Below are experts of layer 2 (counted from 0) of a mixture-of-experts language model. Rows are named router (the router's row for the expert), up (a neuron's input weights, with its number) and show model dimensions 0-159. Each number is 500 + 25 x the weight over its row's rms, rounded and kept within 0 to 999. Numbers have three digits each.
After each expert's rows: a language model's description of what the expert responds to. This comes from a sample of Wikipedia text that the model never trained on.

# expert 8
router:536412540491507506493502500481492497473500491517459504502495505496477520514523509498432489518493517507464524506520533559502497499496548506503494488502534497535482536477493491484501541469540527468523498466489455485496497515503489426465505490479487464525500493540472445445494490522496478513519467536522519496518497511483472486482520519501497491559482500505507522510539501530511507474493517468483489497468495510489548518527473494524462473528488537516471488492477551461524505462485499
up1:539544484506504476504483477501484505499516506471507494528546464532461473523481468516513512459458483517504539488476493516488502487515491565493529504493544534470509528516529528488515540479541487514490535482510498495539481496494517488504472502489498493519464497484473520537512478572488537484480505495503501522480532485446475516504480466500502474460501517491530491474452454520528463531533499489455472469518491465499506453505484470520471440486505485459505494513492488556536495504477496
It responds to: Verbs after subject. Main verbs and auxiliaries right after a subject, such as was, is, were, had, also, served, finished, plus as and with.

# expert 23
router:498426511535502491497486463534533506501509492526519490506501485488476490478512513531495476497502506508476568499501483522449503546485528498465521465492516518477491515476497489473492494486528488491514498428502499489515520515497463437515556479510497474510464493527506466507499496552468470488520422509537504499486531494468494483495479509517497463534542517518534529505519508515505518481518497449502473506499479506503486501516492486526486477489465515532465492545510520462547565506513470
up0:445505471430534498522472497525524494535529491511500471535508433466493496545524521481491521504495520507508512454519461479514512480499538479467525487491474474490514511502480506536507522506494518504533565521460511485512513496511546479508447477506493488483541459489528476473504501479483527491493532503494517540526517487522458506489483472460490557482548500512517480514497499499497482473535542503504451539517497528479509491489504488505469524470508450510536489489499498480518491536548505
It responds to: Mid-word name fragments. Inner pieces of foreign or rare names and words (Sh-ink-ansen, J-off-rey, Chich-ib-u), plus digits and superscripts inside numbers.

# expert 16
router:513409521497490487487533480506491480478486491532497457515506510495469531529515518506508493510468517467477516521486484529482531516521529474466514456501539507507491497477545521471509505500535503493515513447522487493509533464494512466513524487500488508546466492545502445524475468501485477470535443535502497486462504489488490505548520500505508456575513491552528499517453494471505477495533507499474512476529500488486527546513486508487517475533479531523458474504488502507501536479497497
up0:524457490501497468494477478496497528549524508467513521459490476488488519496500509534519514462482480493523473519505473492530502546488492465439499501495496469484469531480446514496519499478511530497528466491423489486508533462483511518488534501482517495501524524500515465448559521499502525493524485510535559465494535499492473542495466535498533523492541518526506494477461484493493527501470492537519510477521509522483515526520470495518511542508524520510495500463545534452491481468529495
It responds to: Verb complements and connectives. Function words in verb phrases such as to, that, not, what, how, and verb endings like -ing, as in "learn how to".

# expert 6
router:504460504485479499494501507540467509515490505481509505531525474558476513510515502525499496517472512512462534509504523479504514465516514492503474479480538485494499512495490541507473536496558507479530501444503463532488474520525469431537511486486509504504516485531487485545474541522434478482501437527507485507521465498492452476514489521487491517487525491497501511529500538496526518517538479452439485448491484546478509519505465468512496474522503520507473474523518540500468537525498497
up0:433508519462507510510478521458467519516453514490525509516506532492504542512531492493465537509495447511503483515492502480445522528545488508528500502514462477498488555465478493496498466528507493469485510482492528539544505483468518455547478472535550536532484533518478474471454483512480517495526495482474490530537488481487537456474494497496490500509549457516518534518511477496488518478486492536510501478506482455491517503490516511524491477516511477477529510491528518531480487485522553
It responds to: Lowercase word starts. Opening pieces of words split into parts, after articles or prepositions, such as dis-appeared, adv-ocate, sat-ellite, chall-enge, plus pronouns he/she.

# expert 0
router:521419498499507530559506458514485473498511496499520495533484516534497510510505515520476464504499516501483548543482485475459503521499540493487521460508477487515498493467540488496509536508524493497522517416496533501503490497506528472449507479508482479514500479542467472449461470510484501498494399547492492500499501506488485488519510493501520489549499535518486507503500515494547514500494527469490503523478476513454503507509515487487478513526473530494462498533514523508494545479511469
up0:507511488503520508521478514480521501487474507478507491491516522437526480509477492477498486498524526483456505464474483507499520520487522493514450507486533468489516445470473481485532500528492441535494505514501505498531485490478502529519522519495505512507472528529491497493505508494541536523494517543490443513555505472508486503493472530486517537467483512462534483475507525592517470492512481503475498498448512535488493503562463458536461487471476481509505510554473532491514485541484512
It responds to: Name word endings. Final pieces of proper names and foreign words, especially vowel endings, such as Cosh-o-cton, Sánche-z, Taich-ung, Ull-man, Siles-ian.

# expert 17
router:534459509494521509522526457507513484489532497515499501496507514495491518482535503550457507512502509518450512567466515482463507513512571471496479467480536478506458518485475518475486505515550517517510511438526492521501474486520482474500528494502509492492484524552480463518477485508448500507509446561520500503474514486483486485470478475543512503519509499502504530491478514474516509511516492439480473461487467525479492523454492510476512500512487529474466502488529532519490523522557476
up0:449504527485457500474496509490488487551528497505484530488493479474490516493541571473473521511534500452511497524520482499513488514490548486472504533531542470516471508518514489468467526492519504505541453495493547504468511448531514479516508490540519504477520483476483521508530501470531448492498505514479512451511477518548541466496494537492495456468469495482519470459521505525461501513469492510482524523476539520498508501519482565492518513504524469516513474468510460483478498501517494
It responds to: Brackets, quotes, initials. Opening and closing parentheses, quote marks, sentence-final periods and capital initials starting names, often in tables, such as (loan), Hard (i).

# expert 30
router:510434492508514513487527478497475492513549506475498465487528500509490540520524485533440504568474512502466507536475500513516515525543538467496483476497530505524497497485510491505495534506535477504524485454529483514514504500534500454508535506519483496493482479498476499519480498550427472495518455530516488509467496517453480512493508509541506484550515467487512503483487497522551495457534477474466474512520445504522470504491518490495480476511459508498511473524529536496522516463527474
up1:504480490501491493494502442502546542536483549508487495531502523478518538531494486470469480511480514457517488487504519481510554541503509471524486495521475476486522467503486474488475500481489540495518480467478472483505496529520476497535533523471515467464498515483454527505474498497527446496536485469505525533515523485502498541505509514524525570505502452510571498565492484526497505476498504507502496506509482513474466510494495498538488515476516458550530503542517542515508510493548489
It responds to: Of and list starts. "of" in names and phrases like Federated States of, the 9 in 19xx years, and hyphens opening list lines.

# expert 9
router:544474539506487508489504481518517512488523511559470504497503472521503520508540513530459496494499505477454515554480480532482487502525517482485521457494506497491461530500526485495511530501548487495500517440504513515516497514522479441472499497484516456502477461549446454492472492516456454458499433519515524497496501518464483534495479496529530503524519500526493486481505541524479535533494541477466471510514475507498522500457500484508466479464456527507481479513539522506518499501505495
up0:491503479514491495514436535512481525522506478475452513503546487502506491516438453467503510499478528558487507512498522504506491512520480514523466472492516458465466516545462514442523468498494496498551514533498528525569501492537482476480493510521530519466506488487420497500520470456496513512496507500512485502511527498439501498480490485537524453508526555493520490505477511484519525470502477461480500499492483500510480495491516506525513464519456502544506485507463511488518498520502512
It responds to: Articles and first letters. Mainly "the" and "a" after prepositions, plus single-letter starts of words or units, such as m in mm, G-amers.

# expert 4
router:526415524526462489493536478503495462504516494523517523505537496524469490490534501534512497548496475478487556536497488532473509512527523505498512460488528485526476452479503475487511511482525491510495484456542484496499540481537486461499517491533489466549474481535509473496464471489488493488514427539505469530477508509460507464497510518538483509523493474521508509514549496508468509505513517490472478514481507492478495531483476496514476484503464521487476493511517491537502557511486439
up28:468518499482474495471474513495537537526472517488498517498496487534540515521485518521485551488496482479505491518500507539534440535559514478517479501478505475549467490459486505494512477527506522494549473481495482455496515503517452509477522545522520481505516539472527478521512465503485483484477490519510544499473513519505505549516478490460491511512466451496513534511539481467481468506515488469514502493444474536463553550504477470473490485510499491482524484545518507479502504470512457
It responds to: Latinate word suffixes. Word-final suffix pieces ending common words, such as -ation, -ics, -ic, -ers, -ary, as in critics, cinematic, replicate.

# expert 2
router:524461544500489474488501486520477476474510489498458510526501481534461528542498511526488490573489536504474564492490506514474519463542508477506491483517541482496494493472479482513522546505512493506492494430508536495503490546502501473523523495522507491493490502502448480467499507561457494500515450530522480487482542448483498466511495528495520489533491476487518484491508493473511528520540510482482455494479464494518461517505491473517481497499494584507488513485501537498520525524513477
up0:497497504505551530451476522517538473531527488508501483512540496482469543477495502509542537501464508492507502514508479469501505500457507458547459451479526492464491527520487493499522516496493517546554480517514521499463498470512505506541456544515491520450495449509492490557504506474477468511486514461510496483479493522479468485486521471502515477481490447543455491460565482536490480512488498513524488495466504465530516489495551495495512466507504514505496514526491509505498478543496517
It responds to: Proper-name openings. Opening word or first piece of capitalized names of places, people and organizations, such as New, John, South, Whit(bread), Dur(ham).

# expert 25
router:532441513494477481510515485534470535516513487490480475523508504527505506518559515536485493500493497503488542526490478501470489503517515497486498421481498485505504473447493529497504503503548514506491485433488488502515501480539515458471518494522528503500461521530514481474480499521440468510484439559507503478483519485522489467505484525545511460532506512486495541515471469500537535507542554456488502468525479485497516512488486504515508490498495527503512491530519511485469560503516469
up1:486491500489487498491527486480507523497469515495480487524500487484517546520470504503488493510448479552502479467498563517478502515508459529534548498484523560515495526512483522499512501482538431482469514513474476516507491500514523473489472470501500500503510475514478505487562491494454526524501516527555514468504464504503515490526498484517487495510450494533497507504469503468523484546477533501453488433529454476510550466494536493488487512493546485485514485517480519514546511451484496
It responds to: Mid-word endings and zeros. Zero digits inside years like 2016 and 2004, and short word-ending pieces such as -ly, -s, -ons, -le, as in Allegedly.

# expert 29
router:529421486498522520513505492545461500482493538488489525510521501521490541501483519508472491514503491491486540564489503496485503483552490471451508484478509484529499526468514498501502547508538491512503499492533506531489476489535460459507501486494500480509511483546476448462468492502500486465477429576496482542479491489489474537526487504541511509559508498501481488486490474531493499531532523483492466496517457503469507512501487492482472466505460525487493506549508535508498520512495476
up28:483526513494525510506498507519492440517451530515506533484512508531529492463491525511499525469496474540497514511511500497498474498491538520455490496497495555516493499436499476517511485502496485521451493494469490493521480497494494488494467521504497462520480546477570511541511473519467534438463503527478470482464527502466541521497448483482492517493473493493563530534511522492481465491504468527532486544491487505502483491504539487510445517482528519500487495481501519482524510501434479
It responds to: Short inner syllables. Short vowel-led pieces in mid-word, such as at in compatibility, ur in Arcturus, is in Butis, as in Phocas.

# expert 31
router:528438500516506505537483479509522466508506522504483511480477487513474527517502509515493499496481501501445582498491531511477501483517532471495481436460507488508495489525509496479498530481550474523493530426504504495518507522490482476506521503492490512490468490528488468508466524536506428508528397536510512515524508501500475502491483509529519511502497503532510491537500478502530514498491529451490516469525493484479537486490497466521505500509467527515478516550486523500516544482513471
up0:484504446509527485466477493495467546507501495512533525494499515535478540547463506486464534504502465520559486497524498504495529496515497474473515496468476487488506532510499499490511560483482498499497508503507507489539476508528505513497483479522484511489516501480493483494503471481498517540553492467543524489496551479487489469460503529477527472491461504548499545500450481506594521512501458481495490512513466523494470501534499477560481487502489516491496478508444505557473508500527507
It responds to: Consonant-cluster word pieces. Syllable pieces inside words and names after an initial consonant, such as st-umb-les, st-enc-il, Lath-am, W-in-ter.

# expert 24
router:533445512510511498518503483508501485477530510534497471491533514522472520529524504505486484541455502501461548531467485484482520501530529490487538454491509510512502504480506486513494513480542523520471470440531503534507493506499485452511494466509506459528457475527470485491507487503511530490509447539483516528465512472478495487488511500522535478497502497532506498469507534492543510522512511470478486473511480543522532492484509479438463491517462553514499452530490545512500519502539437
up1:486524489455531487543442570467530531444538513506500496499537481435463482489538480520560516515492507532465498525497442506518499520509522498513514473500490478505513520462494482525513460508494553492523491529490496468591512456486487473521460486508473502495519528497504512488486523497490501474487535449461494503486506509506516497534467554519485509506492522486516506499489483468519455494501533490475505527533496492512493506526503506492483520484471489534512510506477486503499493476495485
It responds to: Capital initials, month names. Single capital letters opening names or terms, such as H, W, K, T cell, and month names in dates like November.

# expert 21
router:546429461496476507495520489528509485465532478543468501507492462534467525511541495523477481517494510479466532528467519510494500503515532526463511476488514508528492522452512504513458515493541492508509475445523496511504498481494466470520501493494496484478472494541466464550470480521506463486511458547487501506517525496470482512516511488552515489551500516513499531512482496501517498527535516447471484498497485518488513477458487481485490488504442539527504484519519549474465535511511459
up1:534491533440491549517504548516470477510469490519531441491517491496498540491540529458486466578475521481516490509474436491504508426531535497459515475542519496540526508503505505537508493516492512508491507483497526482505506486488451487477534484535496509479478442521523514516488500506479446491486509513541514501491471515516450504510539511488524511523471488484497487512502512526472487493501504505498543523467521483464503507478460517485489509519481502506501501536549523492492480507522500
It responds to: Space before numbers. Standalone space tokens before digits in tables, coordinates and dates, as in "between 1902", "finished 3rd", plus zeros and heading marks.

# expert 28
router:535436527490498504546487500520501501482514520519475473482485496477506524542530491516472493504497515493454517534469462528476515521478560481506486455490502505509465474479537488530508518525529485518498506439490476511474472519519508479493535478479487482534495522535472469542484494546456480488501457543503440528472498498486482519515512508539492478501520471515494456514497511536520527505503485464476483473511477502491528502490468511483501489464425504496499486509513523521487563503532466
up1:453522487493473475512483507499508462553446524511493505497504472474518504497502486490483481481505450512471500513519548501508531519520513497525491520504503473508531465506476464480548487519527507448505514528492533476479498500425517501517470509544558489474512536493513521525496505517485575512492515518492477484541468487504479492521429560497490480489511490521484467499497519517493455476518503490497476523500513512502514468514487557479515495452533495478491515517439506523501514467507500
It responds to: Digits in tables and ages. The digits 3 to 8 inside numbers in statistics tables, vote counts, coordinates and ages, such as "(age 64)", plus row-ending pipes.

# expert 3
router:509411515521508512545500479461491513464498513529467517500498482527521505530525506541458474541487495514481524527507504470489558497508566475476496451472485485503490500485495511505502522502564513535513517417496510537474513516524506450507517513512472461494536496528509468494507504488491464497514478500468502505469511456457465525505509524503546483550517480493500496529491492523489492516523502457465480486501476489479516506491449489496495518520522523525485480509514529511522492518518481
up0:487457475446535530497467497486476514500481508517487547487492555514534492499533470543526470521503462505493484570478487493559475507504540466522493486503465459478485498469517515567492502532492510476496506509476507470520520495507501504461543528483505494470520488486492479499507487496514519487504500479464509500513530531527508484491492512507489485510485495508482479530469525494438552533463495520511503516502468519515488579517511502466518522458528479466503494527502544495471499536506537
It responds to: Clause-joining punctuation. Commas, periods and conjunctions linking clauses or list items, such as "and", "or", "which", "who", "but", often after "film".

# expert 15
router:535446502504497502514507470533483486466529480524463489502511502484491527508520490533486487516480480494465508547468493567453532514529536497492504456476522501493479504524501506526539506529530494507486542415509521534464474487517503444493501474514481483506489480543480479498467468528464468491498423543519477507505534507453461528486490523523500503511512503533542494517489522499504531485508513473453472505536471498513494491488482506485488492519474505504483495520505537509491523510534463
up0:477508513537548484508515514520508477496520488462499547512514513489528514509475496495564495494489475544497486506493502492547487526459483497491462541507521522446505483523530471518508534515467444547460527529491521499485439505466540495457466506478483454498538487490493506468503511477507502504495506492446546473466532507500510505520482501540478536456523530528486549482505482459494512534517505508501449485481489518554491493519530536513494507483519537474501500489508488507515499468512501
It responds to: Determiners and pronouns. "the", "his", "their", "its", "he", "it" after prepositions or at clause starts, as in "played his 200th", plus some digits.

# expert 11
router:531457483505533512506510492516496495493547511509464480474513496534473524514526522527483477523460498480444528536510474499457521502496557469470509474499501471475470479489520487504479528484548489485453489441502503504517520496525484430473526463506493463555473500526483455524460477528445503477491479539489472505496507473482503482527512499544504506548515492495488514479515507497531528487527519479495476485493472486484512506485470462511493481477472513505490476513518562498498560504500491
up20:505514530505523573542527497492520431452476488497503505523509458530462497522492496466518488550483505527524461477488493489532475511509500512514491483540482491506488532511498532474498504480547486516492486497496529510511487487512494516485501543495450470494502501484524442497524549521494499489487505495463541518486514513499493509509496523449479471525509465463491513464462509515526488495514499488524510512468505510545547535497564544521521529491463469518503548498479444463486482516517496
It responds to: Hyphens, pipes, digits. Hyphens, dashes, table pipes, paragraph-ending periods and digits inside years, ISBNs, dates and scores, such as 201-5, 3-631, 25–15.